From a checkpoint of a small mixture-of-experts model trained on Wikipedia: a shared expert of 64 neurons, 515M tokens.
Below are experts of layer 5 (counted from 0) of a mixture-of-experts language model. Rows are named router (the router's row for the expert), up (a neuron's input weights, with its number), down (a neuron's output weights, with its number) and show model dimensions 96-191. Each number is 128 + 32 x the weight over its row's rms, rounded and kept within 0 to 255. Numbers have three digits each.
Before each expert's rows: a language model's description of what the expert responds to; "mostly gets" lists some tokens that are sent to it at least half of the time. This comes from a sample of Wikipedia text that the model never trained on.

# expert 0
What it handles: Centuries, decades, numbers. Number tokens in date and quantity phrases, especially century and decade numbers after "the late" or "early", such as 19th, 2000s, 2011.
mostly gets: "′", " 2011", " century", " 2012", " 2025", " December"
router:139152118158136136122150099158158178087184096152084138073099164138108072159128112174150131113171078100142125113184104085158140172138177125144106050115102132136119159182114102140112131102092117081119164080127050178120147195145186131079097146136138192109102148152132102134138082055110195095
up0:177119124140189143125107125079145094098115144160163080110186128196089174184186160130152106157085104106096133058050090079188095125129151146186130128112102119145087172168078105099102142170112076129103134128155128139156129186154123139116128088122175154085131144137096093090094091163114088113
down0:062099146151150065137102151114131142125105153189138142148099107161151133087167116148114118153097066114041055156109131104162064045157139155160128090135127125070140112115080084113107102080122136141125153148099077140103105138132132159068164123097050113132158135131104085148183117096120064137
up1:113132086107132191120128150139132176101148174141140170083179109151138075128123121146180170135098184146120117128131142093137183122100110124115110177090101119137079133151144127119115108070132116087159174168147109146092039145138107158136107131047202184182100102147100151130181084081103157095
down1:170142136110080173081184135129125204150142146156128149106112088128140148145146168170109145107134158063064126192053123150150110113215090139122148167092129102092097100137156119166108131116142120089115125120152120144098193151098082173093140114062157096160156079091159102122128078102079157140
up2:148117109150153120113075136093107139080093053106091096133152092121119078176119081109148108122164125139109134088147101160116150178169116134084174115078135115127119096092150102155097133136103113149092144205140168128184112109144124093127116105215145098127115115182096070138120177102131142179
down2:175151167103131115073072149129108117149080160161054198164136125095133094131162093118145132083116075136181116161130102101148088060104116125138121100171110072105129119084099095104114096153076149179123182161087128170132136145146052110164135132145130175122123153098091072153150111135160105148
up3:187102113094151151180142098153153197093178151120156127054116091123130143119170103115137089154103187122176131140089152085112222174150099128144095094140122227192156111092122128175127099133091115165119145129131107130088079199114125096140127218113103174153172141148090146113122120085117194133
down3:145077097117150114119147104124147177143146114139163118122091050151130079142189108076141113142156167127112109179075106127117082199095094204127135175194132147139165148147125123175114133170129117088091145117144160074144144143140137156192077123157138117178097130110124164132168125095077120077
up4:117103165117093154138114109112092073117103105139122132135157089103126137108175084083112113101097103211111158144077118116068148094150229106124105146089120150146137124104139154093117140119131072116087150079120156134224137190141132080117174110118099083104125100119077113103078123122104144086
down4:138139164153112142124106121141137087108169173109116115137187088115183126140163137095099101140129115142102089103145104113140133106114113143131115179137156114149159139104129117101114091152202180140114160062066153060112091140131125078152099193096124143135091171060124144092133069098110086154
up5:062120163097128139163092124147076041149210125133093140134126109114133154133109114158175140156150144185151097124178128137140138121140115127138114080140117151151150089141136073146122082077137110117161117120145085124151095214151114033127117190122121111090161132136135159140111085080149101125
down5:108104117099104132121097113169052060139202165116072184099094145122131136155130120184132097144172157200141072119191077173138182039080093162084091095143114119116129161124103114111102077137135105147144113161118099160136083152103107154145125153147144148123099125137159102174135091128121106092
up6:158143105088180073100082130162094172123115114166123130138160099112119151140116151061122143110104061108119155055170162086128149123120106119107176131108162159112127189095115096153130134181084145122134079125109132098065168083121113103137143146137142130090109177179147144062182119158169131160
down6:199082142098188068116141081131137168110081103093164153121093111122110148108118167109125103082098136137150101114157204154161162120122093127107139129125141139152128164044217152141138126137146071046130121175150109155169126116150130117135135048139117167111154171155111112127144144188137128075

# expert 18
What it handles: Plural group nouns. Plural nouns counting people or groups, often after a number in census or casualty text, such as people, households, children, soldiers.
mostly gets: " people", " members", " children", " They", " were", " women"
router:074143132172109161184173074075164151143143132170135137141155145144171090134147161094094133088177099104137115131157085139153181152143175101141060098104123132095129127205118119137141150148129127086117146102065115155069114158158108074067138145154158182062161084149130146114161117082104101114
up4:113143128061133104135174109138118107149144162113125175142086110100170040107108138129125128090157079145131113106130094136142227130180113070133173149118123126084091132104160099145121120098135115121161117139085176114124139114081126117132144076152136163070180151100083127136171136150149102116
down4:162160087160118129112102149162124120149136126146148083109175137152108180121145133159158104103111126143166140067099161126136116101088173127134123088152089144145135181136126095161167158097096172163144186130188141198160110115173126111182112139085168129157112128099161109094054135102081156167
up5:120098124156120093118127134117063115105111139167158117127138112076145133125102111092162108135107142137164094124133117168069139102255143184159105205090214143147082106195149191058088150195158096145118143126160152105071219116108146100113112173139134148092124155133146125141203140099103159115
down5:077166174060126194219111131121095137117118101106110155097097142112082136118164097170101121121128086133117112141151102114134117179138106105153129138095121106105079109183121102195137053149137186163114092130104116107113116096142188145110212106161129088128109123062139094164123085074099115108
up6:108095052140102153173112128117154113114140149194127126138172149090145089069146151100145147178150105087114108114147131151179091087102112220125119122118090130098151117097098049116150137201110198154130181158135106070184075164181093154120110159161154122133207157121140117139142084077167125126
down6:143130134125129181083127121091140151116146107156107153198144079085125146137163072078125092100074119124089097170136140144175103185124144085123132130130147145158092146118144109149155147090159122093116148126111145185073132128134146134173131112131166133110172129163126114100083076146166084151
up7:143089176114104120080152164117094133146162120161113104159159159145157070126118191163083159099174074091156095125130084137165131108107168118125110139070143102092171180181158101148103115152079119173079132129163081134162096051169123087104144234086145134149101132099200156107131102168121118137
down7:112078165115138115112184183127079091126144074133141126139132060114131182087105120175116153068159100132070148187082131200102084157117120107134141137101134124113109147164102087135094178119141131150157154138120086084202136113097132136143102123137156215146100204148155166124122161179187112099
up8:072094108146097102115130134169137144105089118141133156107132149125103112101135097112122122162128053110140074132108133166147084161154134163116165083148107123154121093081162114149066116141102167182192149088111108049093117152128095189113146102141120137072114150133170086144158134130183121143
down8:156128060171139112082087150156157169181139113094107110132105152138211049132190070150106111127128116140175124125166183139153187160171090148135032114068160149159170150146098168122150164138139150183150108094169187147160109159133138120114073150155102101150128139086152094146163085097156167159
up9:089091125120084158153142167143109114110190142050197157099102178136084164132098179106111086184102151079154116165125092142087127127174131157098116060154112095159111142122124144097128163110136116125144087071100075132127118133026154170116080066146077146108133100158108122139085118083102121160
down9:119106085121073160151099181107137054130147117134132127101139137156134144137105101132114126101163143106124160138073116145129066114106157089070140146115159138139067114091117138065104157181127102116157074116091119113118141123102111130078125101091046176090174160123115086129156144139106136208
up10:127108094101084213082066096142138155156104119171121071121070106110112146092089115119112172118107196162135126057142145125087145142103116172150069131159172159145122100148082137108127119167183042142121165080100143153112112114143158170131099094144116120157101111144176084144162163119137110110
down10:142125146151100119072126062157133107136122142164114096123142151136122144190171074171086177180139170132133099121183138162145130175117148156116104146116166085122147112105132131098155126084158072157234117105120109123084149119142148219166161138125142145139185163142112125130105136097159106175

# expert 47
What it handles: Infinitive to, capital codes. The word to before verbs or places, modals like would, could, will, and capital letters inside acronyms, e.g. HS(ED), SO(UT)H.
mostly gets: " would", "X", "V", "I", "H", " could"
router:105163114159141148164161152104158163117150090152101133098179152180165110140142234092142062111162098084156166135135081115135136119139153120160088127104154168128181130144158126134179146145170143110186108126143113127133137128152138096090119175119186134068117176138151100079124072108102157088
up4:127064104098131126103218124081192109130147128098126160113157124161067153155166143096102159155164109122104198113170169094180128129145108130184116121140176112137151106124097166119050114180083127106156105052131148139186191111167129149127192099078132127114128103087163093150131137108187102114
down4:089100118128104133200165126156132043086125154081037050191154126096124139141127146139102122100150169219125151130113132127152082149132193136167092135099122169136169098177177125105179094144174169080130151138157147097097132122083118241205129139135161123101088121145156124121142157091155080108
up5:057105153140123159169167106131173123122075121172253121131163088163114103150108174110110104144098062128103158176140135127151158091151112056167113159070102108150165130141164123175074132142119151159087114142162149137095169152175122127126099121112090177121109109099191082128108066138110099156
down5:102087150133113132186128147147146120120110150171135142157162108086087139141119173114096127068153082145165107110114174159101105092177114106191157142170105119114134161133133139092129052204135141144051063138133153075166126117121145116202167150148147145135117170085130119139086140110094063077
up6:096102156171111125133186200127118126115106107072163111126199147163130096150115159129088115067087107127114159099140086190185089136164111125168153137112119074150103107130101160134121083123134172116104118189127123174133135127097101192150143130157116146110144175159114135174185133148158151102
down6:135120163191109154135103176169138142117162139072062123164103138169176146112131142137085148092119129106055153131150117109153149108142091131094131075141127161123117113107124160137108078111156171107115135141159076153117167107130132122255143114169152081067153106136116141156098196096149093080
up7:125168123166133136190073137178164135169157100170122112142166120106104086170087137110138131066103079136158083113143109070078109155141136157076106141132086073178099139188119177131110091107112079124161130142131109150069130148146097144120154141036136147077098146163072109133135106124203137110
down7:168166169113102095135171067137094094130130114140124090125154143169167165189131086195090129101122159055114106066153163073179109095132145117103124141111138084147062085168126158048165097085152201143176155181151114125180119182083104115183191138133108157109147132121125138166174133121174146155
up8:133111125095113120167106128155089092104095157158102034122121122147149120107154126172092091134134146128159111057117159104065092137194159145148094155171109173114082173134097137177107165112137103143095116105131116091123115203075125136134187157168163082204147146103161191141169128155145123145
down8:149106139123121066173110034126101138105066124191164108110115101125130134108161182114138107130085125130085154168130141138113149081173137140096129143169160104112107100151114111163104123116090149153169113174148117144145140109148099133255137117141123123168147124126163119167128122104128100116
up9:165187130104181116120098104114083171178104063142151181109186117155124105057157106086206129139146060108135108126158129160183116163194107153128168090128108082132160113118108121158080230132159131131119085110116124154129149120161134118122134138180155135129173097161230181134099118112135150137
down9:150135143105163174149139129126134109164138128137123130125099129130120123086171106066120104206149124154158147169145165068140083093129205146079199126197135124116137182113108099143092172117163075089123156152102140128173131102159151128180139116155048178125183174127104126151050114146129162073
up10:139119140130127075142129134127151125148137154126108119115110190143080157112099127168096137140053084119161129185129129124167154131101086127107045136151127150145129126123104081149124107145133138161111106133132094128077090093121156167145147085057151120192091085184105086156129090153140120098
down10:120103152109117056201138144144126111136109116142063106134179095115144126133117122150132147079147100110123137089170124135132149138116149145124106115075124125149167126120154144152112056129143206206145110088098099131158106117096117136255227103094120095083141075161135122119097103113119134100

# expert 29
What it handles: Numeric separators, punctuation. Decimal points, hyphens, dashes, slashes and opening brackets or quotes within numbers, coordinates, ranges and hyphenated names, e.g. 1.2-1.5.
mostly gets: " un", " (\"", "...", "/", " “", " non"
router:056127136160166131130148148138166181126140060133125073123164159146122093136126204147135137145159084110112138103154132167133136157154174130172084078106147139147161148194126118113151111126101143070138146155088044178089126190157143131076117134104107150127170133172127151121101095071133099070
up5:117110122096139093110135057069109155093142226170174103131152128120091130134173152119165070162129109142121174145154073080088078113147096083115173150183117189155177155086133115139109113153125031094098139107102119125189172197127074134131152112143203100107124119122102154138120110121167122137
down5:179112191134096077098154118129124127142075147166170136150172120141109157103114188128125135083128083155058115138128080125084158104129102169147064097124099119126143147152117121099092074140129074125170125112120139122140175184102129104191103106097164092131127124163186142138111130046154091110
up6:118143172224100129087103156152173075096130123088104093150160193169125121111149085144077150105114098093115116164128100139049152130117164127073073151114144111178155093125127115114144147125139149070092108123155081110078123063199150121111129104149152181056072150157149168133125121082132166147
down6:099162187089149160113074128154150179160162125098135177122130125093086137158071143169148109223123120133119168128163122144131137154117154131093130092070131082108103137104049126062140187123174133142088114114152154110166076097092167138137134133167084134150115201120088080129188095075064127126
up7:101076147110113141171127157159161130083107091090124130112113123121087149154145138134095158129096105181143118158105204150061143163164151151109155132135113067155132136110148085168079136072175109089136154104115175186101100105174123137127166159128142143164082126154175090142115101081124167095
down7:106146125097103138140151093091151131164126125115128096143145141094140121107118108172113160148062106144147140126174157127095132124179081084132120093101146142119149119129161145118172152111157121136088136128120127132179087117132074174146175175149125079137184147083146132091177174102066144234
up8:116215134124158154126137142111139111129135128211146157158118137171135039110161128156099110173157113120132142138141147114080127115114113133116138119055120142142199134109135071145067119126095114097100102141143135116189165119159068147143186141186150142147109132105109195113154066093142101084
down8:074104156130123114111149132096094075103117064111098103105113095149122096096142144192122121161102104142059111084128146112137111148183059177083127082128111089113133165078140125127158076079152092117086151104132087160137129168102086161245106137119121120140124134155135153159065154090104068107
up9:148116124172081133122144154080196180080133165100163117117208183148078137152058136147100165123107168123127097089169179094170207180161096123161106091068128116146144103160168115109085120138133124150132132152131129128172140062098170145113135141159078153167190130115126116077105162138143137152
down9:124145134133110124118153103125139141091127106086058151137123117164167164090158155153140157085148112133090139134135189142139133099134138173130113105125069129105115140122143123155177131107135140150148161149077146098073146154115214121075104142126136057108064076150107163157103134108203129124
up10:152157127142157115095124174062094150160148139113137125148104058116212122085116079071155098154171129138170192144174082117134132088127101147108159152157197119087103156109133158095102122131110140130113046108151121099124169094121140061130147112144126083111145173114169174146182107098086098091
down10:079130139113125134089026090156116165114126119170106073123167113131082153082128116151153113136182122138146138109103119128135079162136119166093100095149149144104170165118111084063139107126147163197111122089116147086084122139102202156207151114170153125109157113202121164203159127132123090095
up11:128159111144153178135091131147156114108146099129111191148123123038133116173181111107132191170155161136124124113103127219106191169161131115130130160087092112190099127116128173158127126120116158096076152129161106153088126119122127097119186180152114131154072105075136120111125104087121152126
down11:116127133175088111082166103165169113109145117128158107148141120129145123160123115205084110163158100140116121192103109138134121162075148149126085134095145115174071110137126078126142134132164118168129152130163194170134132153085079167162151204189112125145111140148191133131063117099122078127

# expert 23
What it handles: Word-initial stems, capitals. First piece of longer words and proper names after an article or preposition, e.g. Con(text), ad(ulthood), Commun(ication), New, Grand.
mostly gets: " Grand", " ad", " trans", " mon", " con", " Con"
router:116162113134149163168123125087128117142131095139125105083127133127128087148151193107137118104133105108145137091140122163144092130148158120145098139089127180080165109163122190166187131130112142082144142090054131151140115190148155125084178153092137168078132175172116130074157130133129169096
up0:164135154153075084167098098121126091144125135147095121126138143087106107155087089085165137099140141163164140155144133120095103145095159155138091104152120167163116191127147065156116123146121147148168108114195106148107082167153205124125105144168091199117135153050093116139123139100077145170
down0:119096150154135153175104093129126116136133154117105103133057124071169102122103089082157079139161151169218178163139076068123135140103112202127137124116137075168144164123090102060080208115176129082172171175138144126128199151167119141129138105117093120163096113121145149100141135182117123136
up1:148171156121151149100120193091104141135116137118123101207087117118142087095121050194096106166195095075095177092158085117108132148049072146108168139152119159167168105115158143144210197177160130141097125108116151134134097109114132166149166138141100153114127138120098120083136141121158142123
down1:123129135121118133153176152087143138153121105114075112063092135104161114172129143179156046108147079162133140127134120189141160126135124086130229082125135068159048099131116140118186115132124137093150147080122160151155123150116142119184160121109121120118110103173136132135121113163157159085
up2:209161124093142099125181155208111102147103175123123148073152206173102091130097162112127130118129084179124166135152129162121104147131128114112133119121217157171143150132139096128182107064105067155173143138132122101060105146101131126138150109123111168096092115114117101160085127122103117117
down2:162119095122128079111118128118131080094127096130123152145118171154149133105144101105144126168133065118128169112110124176138097063147073104150134140174175131131138084053164134144137141139138092137105114112138111105137193127101114136234081126148079126160126086103116100139120127180115117120
up3:115145170165140117128149139143150100099112178085143130229154102205105106124151158097115144129145154148123146123142157106164163162134145115113135146060104180166080134176118107171179196142117058173072140097126141158133110139228125131115186148125143178121145106154110129102140143174148163157
down3:104130114136145121124091146175126127098135109114144174107126118079132161148127130145123119138116146147116129130149187107153117105157115124118097111113134088115165118111159147108104110126106173117124126160105121093047133158061122101142065135125174159155129132136181170118155144030128031169
up4:195132167110081156158145199117136116188123154170162064112175121118129126098133129125067174081125130149214127104122142105155118148122165109097121146139153143100178159095145186134155141114051100072088141182122100052077144120177095084127105131093096187089099114116134167090113147156095127093
down4:091132139088182093088161117159164146147165162123092137103152105101080144112098136079109182122104150088181085104085140112145099175193219165122142092145180170185138187168144160136156141098141087123176114156142107119114152111169103048129167125093066141107130132148174165163067135164149117151
up5:204120140114056105105113090202106121143084102115014145101130189131155100173115164073099132113160166157095118091076110108157118085169133120115133136072137127121188085135153109107155126137107063128103151125077153161124070076104102134144175114139171131145179152158094109112154095124120144137
down5:172123106169116152099177146128124088152100148168158109152164108172172140098073055114140164132183110125180102149136112172089163114134147154135109088177143156140130135156183129150153211191175128144122111075127124110105197153068120154170116090100084101103144131140133117105160125114109089104
up6:204122172138138149133119096133169177100155166168102085087125165161133151147154155098152184090109059085136140171139129107110078119140185137144138128186173132105122097139122127055130121117125179120132153117149176088094102102135085122131126106116150115123100080104105147144148074122134098172
down6:178103160122114123195094118103129162112102116134160123148121094112065128133140141125138145134064160149121088152155084139170063161153142115154129127115106146128128148111133084050149205183077065100122134110125150118138115170111159122136138139131167109123186106113105129164174050170165088173

# expert 6
What it handles: Sports competition terms. Sports-career words in athlete and team articles, such as League, Cup, senior debut, under-19, singles, round, season.
mostly gets: " Cup", "″", " football", " League", " Championship", " school"
router:133135135173176125129125118101123209132134121138136126091139140139092097149154103105131052076132077103120141056143100116125175111171172118181126099128127117156116133198095140160171199147157183037139128101107093118119160156135110100073106146121135137115129146178178123118105080067116148141
up0:101143114129067135095108136097136156144102059131075150111152174123126129191068126123161168155108147087136150158179078186084112165092127125104144131207112152114137112117168096134062111125072024125086156107150173138164178160088124115129092151127113128084154103135134085163077110123100163122
down0:125094070117171099165097096150124209170086071108136139114160127138135168163040141061151162149115112110111170129135098178070174178076177103126142160143151131151178101094131129100198163124106042105117149106166087116156128135176086120144156116176096138103116116049116070143109116110088149163
up1:091141112103155158188132191123084124140121110093102111114090112167131122154173140158137150113079134165119149182114130083088118144132124102143123106084150177113147141102199124161093068093115157116180116150071176095163058130092124126131122080130146156185148185110079125107118044116107151072
down1:125109142140196130127145130126165099101126165175098149156134093103071099105123159206113112123143116156143132078064104088169173123089113115093099152206169151153067159100161150118099039150130148096086084167090104127164115141128136059181129116154154160146121201176110129136130098179103135104
up2:178118121151112130136202111130128155183181178166106176134117176158142109100096080176167032125101128119121117094092094073127128129206177109091143094154164145059133120134096115168115101125170100129050069097116139133131125125173144170127158144103121126101141124140111139153118121085133136118
down2:185139158153131151136119191144117103115123154101123089111119155149167129094114131104105128134114124152172088180123109129149116118089151136115193159137221162150122092135044127087078132086155125117176134087091111100109134130117082160166118171124141131133085184152159076129122084125105108073
up3:138102124140106151189115190110175085177089109157103116096158187115157098129134104116081125126151077172108057147134090149097096122049069161104116160114132113124110112122163153140115104133087114052148073094194105163138205075142115164141175065095074137145180142156129102157143094079150191168
down3:144180119165118160147103138140110166140079121127155161105111141121123136126158106121128187139112125131141025100115105139088125148099155119151133108183117096147088109138136087099077154136074164098148087128122146120095140114122175168210133173169090156152144070131085119175091127093110169197
up4:143165157111151118130074185126099088169122092164162178100165133127163098122153144178135124121125125136115093153094153181100056116131128075103132150101144148058126110128115099182133090096183170103190097091112152134113100106088107099127096087105091101187099063173076154153150163175076117138
down4:116110149116063172159221146129132079081041148190140146109066143118102107063135128127144146140170116118172175107118121143190112122122097147161092100150176163168106072100146097110156167166150201198148144140113073139101190135104140125118090087083143110118047146189100117081186134110152132138
up5:187168121130117095109106044140170098157147172181117154131133150168077101132162123125150140150115104162125177064126154133147180097188135137142112182171105140095096117125106118148158163143125138106101098157107099144116124121138120193115129174053140120128102104151164163144088105194074142133
down5:145092111139119141113129115136112147132138187147085126108128116125161133079184131180092136127108122209066100157120141073180137195133125190170119193142160089093133092137119100126104204135138143064091137135118106138175122114141159088119120164109154088134140186102097148080115121143090157093
up6:071127149106048183106153154097059122096100155162200116180192171080163101109172127105094177174116125131108088129168078122079167113111176112141135105138093094137147121154098124097047118108135138088144109113133152102162119126082123100126164115184185128107120134125149139177183126108128129180
down6:161126085129157092161165137086085119116123143113126142141147130103125141099110137031110136087151089117084114142161175142134135075105150102123128060120070112148113140114133122059132173141101095161138151121141167128081080179080134119145118135065146136091099122208172153155123159131079168108

# expert 30
What it handles: Pronouns, not, table cells. Subject pronouns and modal or negation words before a verb, such as they, she, could, not, plus pipes inside results tables.
mostly gets: " they", " They", " she", " could", " who", " he"
router:152174085181143114127160141095206177167177153113106124103119139106138107107147130108124108176125127124143170086129110121132092100144207090175095082140135123067183158177127089129187188128170122129152149161112136133146147118142147128052108187160126164107130143126138138080141089157096146112
up0:088189153120116133123148138132195161096115152100109165132164086148146146146158128155107110115130103131128119078074126110158176131150175174092117107130123064121149081103115134121176137107145145115125065099178123150142130149170055205132122135139078093123180126130075135130099113096177133099
down0:167113103144127128068118156163133178057152159159095186153149127117089123148124144085107169133157154118131102095097176139125105059135159135150148128161091131101135169134127095112142128093235186110121137113172104146159107130097118085172117168181105184125150097187090089148133080199089161074
up1:158157138104113129128089129126128145113106117112080117149107100103112145088073108164132110189132138170192134102094158100170119131125181136131104159124114183062192134158138098094160117104164114192124154202134176140166162118125087145119110192146175143101146119134152089060157081157152127090
down1:160095152185084148115155129131155079139104118104110068119111109129085110066139126225115168132120184083113125091088114096113100104078175142096153145121156137080115119141137150124151099107205151104142107122120160129128173134101167103200136116122111201124133078184148136091122164162157152148
up2:139171139122103114148165105070148110168085120127110115153123164104092113139161139169168116155111144130138114114142154181133091125146149084103109131116093189112160095076093115159226124075155112152164079111083140112121109129105066142115180140138135111099098131058156112104124089131110126060
down2:133172174067145150117118154123115110132223139114113111129124160118133154157139024161116143164145130175097158157113100139109069141098144152124139150165152125120133089155138140126126125139165156117117110115154163098143177184160104136099054168062108114068100126079161157158136136196135106126
up3:046152157112136181130071120124103105138128090133109166145100168116137113166145203063086136107136162115149103189160137145151105143149039132071135149106115064186163111087146186153083131131171085118106099196154149166144099110132160123147104114105173143130165075124103163126157138154110196118
down3:109115163070116136144177071112105119078132172082160115093147129200138097128156079108104067148140164174136174093088114110107198094131151107107145151131187180160144131104103147106082147147127085106102120110124081038102172156113121134101093119074151119164196115096168164133172099143145135137
up4:135147135077143132100174105128114104034157099150253151135149207143101125114127085158104118134139153160160129084097150139141156122101073139104137073172142119119119164127117131147165140214099172113128184124122151107122099106171083093150147152141103131144136127120170108142133115107111103096
down4:161076185162135093167194114101126080088131117097143103094121104144087176116127124126110114062170079100101145181140108123150125150103080170229142136078159157203141115096175089126121134140121119163151077185132096120136135099162094112176104101114165140120128092110128166130124121095125141110
up5:166111068122157094170099122068090136095076091147143136136117217114178128140129146136127074178096181141220155138136169169122105179168109126138141151170136114063124180137101144109165156101147146113132132094103139100191092141078139123134141110105137098157157125088130110128100090165060128127
down5:073148096145132107146182105135135100180113101140086099156146107130125125168101165103023127085118170104140065098146126104110100154146181150174114148082116107127133114173081184146136127135156124110099114049113117149156100209124157115145136132146167166141116104129172114105110178139097128106
up6:135128121165116123124119111133153124133155141138135067155129123104098149112125092161087161136150093145112190146161150081194131123135162173165057092160162205118185101167062144078172173175118153121117127122116115102086111157109081114102130107158145146119075111111180138142120094096071123112
down6:143180098091155171169076100152174075121124147162159119154108113178058123131148148143141095110123099174132150143078120113190101136141079143111135136131148132130164135154121118124142100103113140124131104116101109237120099138125144158162229126166144116157072149133166104100066114098162142076

# expert 27
What it handles: Word stems before suffixes. Verb or adjective stems and prefixes that will take endings like -ed, -ing, -able, such as recogn(ize), re(-routed), fragment(ed), author.
mostly gets: " able", " author", " lack", " imp", " def", " process"
router:116166107153169149198126113097124129181130130140093102112130144139103102171119182096120107134104101124152131099173130136152114148131144077204074125059162146160151133157119122130149156132096109129180172109057129131097100153142154090101159144089186174144128134131145140117160087069132139109
up0:157144165130138112189190110049096170111100118137118182108116140092100103164142146092141140139069147148142163113088160109162163100162159129104100152103083166110122093122149095137167124158112079128069088136118130171125142170126132163135145107134119172153147105192102134133175142104132139109
down0:120127146148134071135183149059146108159129047099127076132123097107141162169156105140073134109102111164192071135089179060133219154120196147118113146158116087089165115144060129147154130166149158145085074115136092161092126110159153118174131156125110127118108127109142068119154156075111129117
up1:114158089095140154129163171142200126132127149109094183132044158160118098188147091097098128164106085103154150086130116179160155185120113119137120106070069139141134130098165165201094171171115099109171153119079113173080114154105148101132126080138178115136157106143127104076163090133164191106
down1:090133156196158138127204166251117090135185129104140120137159096152115131162113130115129073161103152110135109119141119137159186113117120096107138114087081133169175174097133128163154135158134095125108146113093115138096118115058092199163121075151142118098170177093149136102083162169141116109
up2:113147138093153117091141164111122121094108143161135149109141108149151131109083069199121149146141087169154104102124133116114154159077087103134128134146147080093156152118174155118072154103101128149134192093110115145089146104082157170130096101133102185132076149130124183160078114160103090124
down2:147114154109132091084130063123143183110114154157125148093146132171168136132118112174098095107093134189118167077136114107098127124112178134095081126118131166120167100104137101113108136085099047175175159157133189057145127129085160140191067169084119121089172158074156137164087141111163110102
up3:085130111128080124126176131145097123136165070131150131131115146164123179090116040158132091150136136181073128086115067162125088114119135148114112138135134123165118145124110124082076108105083122146052127092162179121090129103103110119142180157057132081107116116105163174161126118113154143158
down3:073119128153045185139137177193148086120128133156105111181113080148128142106113105080121110151094125112082103115135068099152118108119178132111121125094122131142108128059130156112084091105140130049110149110121133084100093101096130110201101154071105093109103150096146153111153113089147130168
up4:165159091122182176134131097085095107147122105131137139081128107095144117161189152059103131114110123068147177202121136132201112093121093122076123088136145122108113147104089153168126110106147132105114153117115104096143080174089248078127143105084112090144083121092103109142103138154178179085
down4:155103143180195136189124109150136109125108120145178059083160168138115085123116129138137107118106114148106064189086157144141114179132122121169157126167136171166139158099150144125159149102148149121150136144115102141121115096154211162150185094102132081127114095177174158109134137075145151139
up5:120147124133119117160164103053075112206096167079128155145136111154105122091084118113162175172174117152156164089128115155153100137118097124117148163121067148148134108102119136119127108090155111129189182056140132167149134142117083074120160072157110157073138113085099137142151209191097061132
down5:077140103172118149147132134127125129109102186129118099112085147141133123133138077106177152084189149139102148057138086164133155106130100074088139075087107118131106135140166089141131126074116159103162111139116180119140137128057142157188126150076140204137129168129209189117178141081065118112
up6:154099140132081138047085167066150122140101161149112131092185141088082114178189148177096148130117138133054104076105116148092116136110152148156089157085179112161078088125142159149154157134156127160138155107127132087146083131127098136128151182085135146101132135152163103148117079139130158078
down6:112114122150128107087147131152152140119103128125131169153167142151176181130101105165089116188174145139068138112156107126134119169128170124100080159119128132179101067157146106143196122115181152152131082089160111090120125144118119129194159152091156112163097051115170150092133074126126083044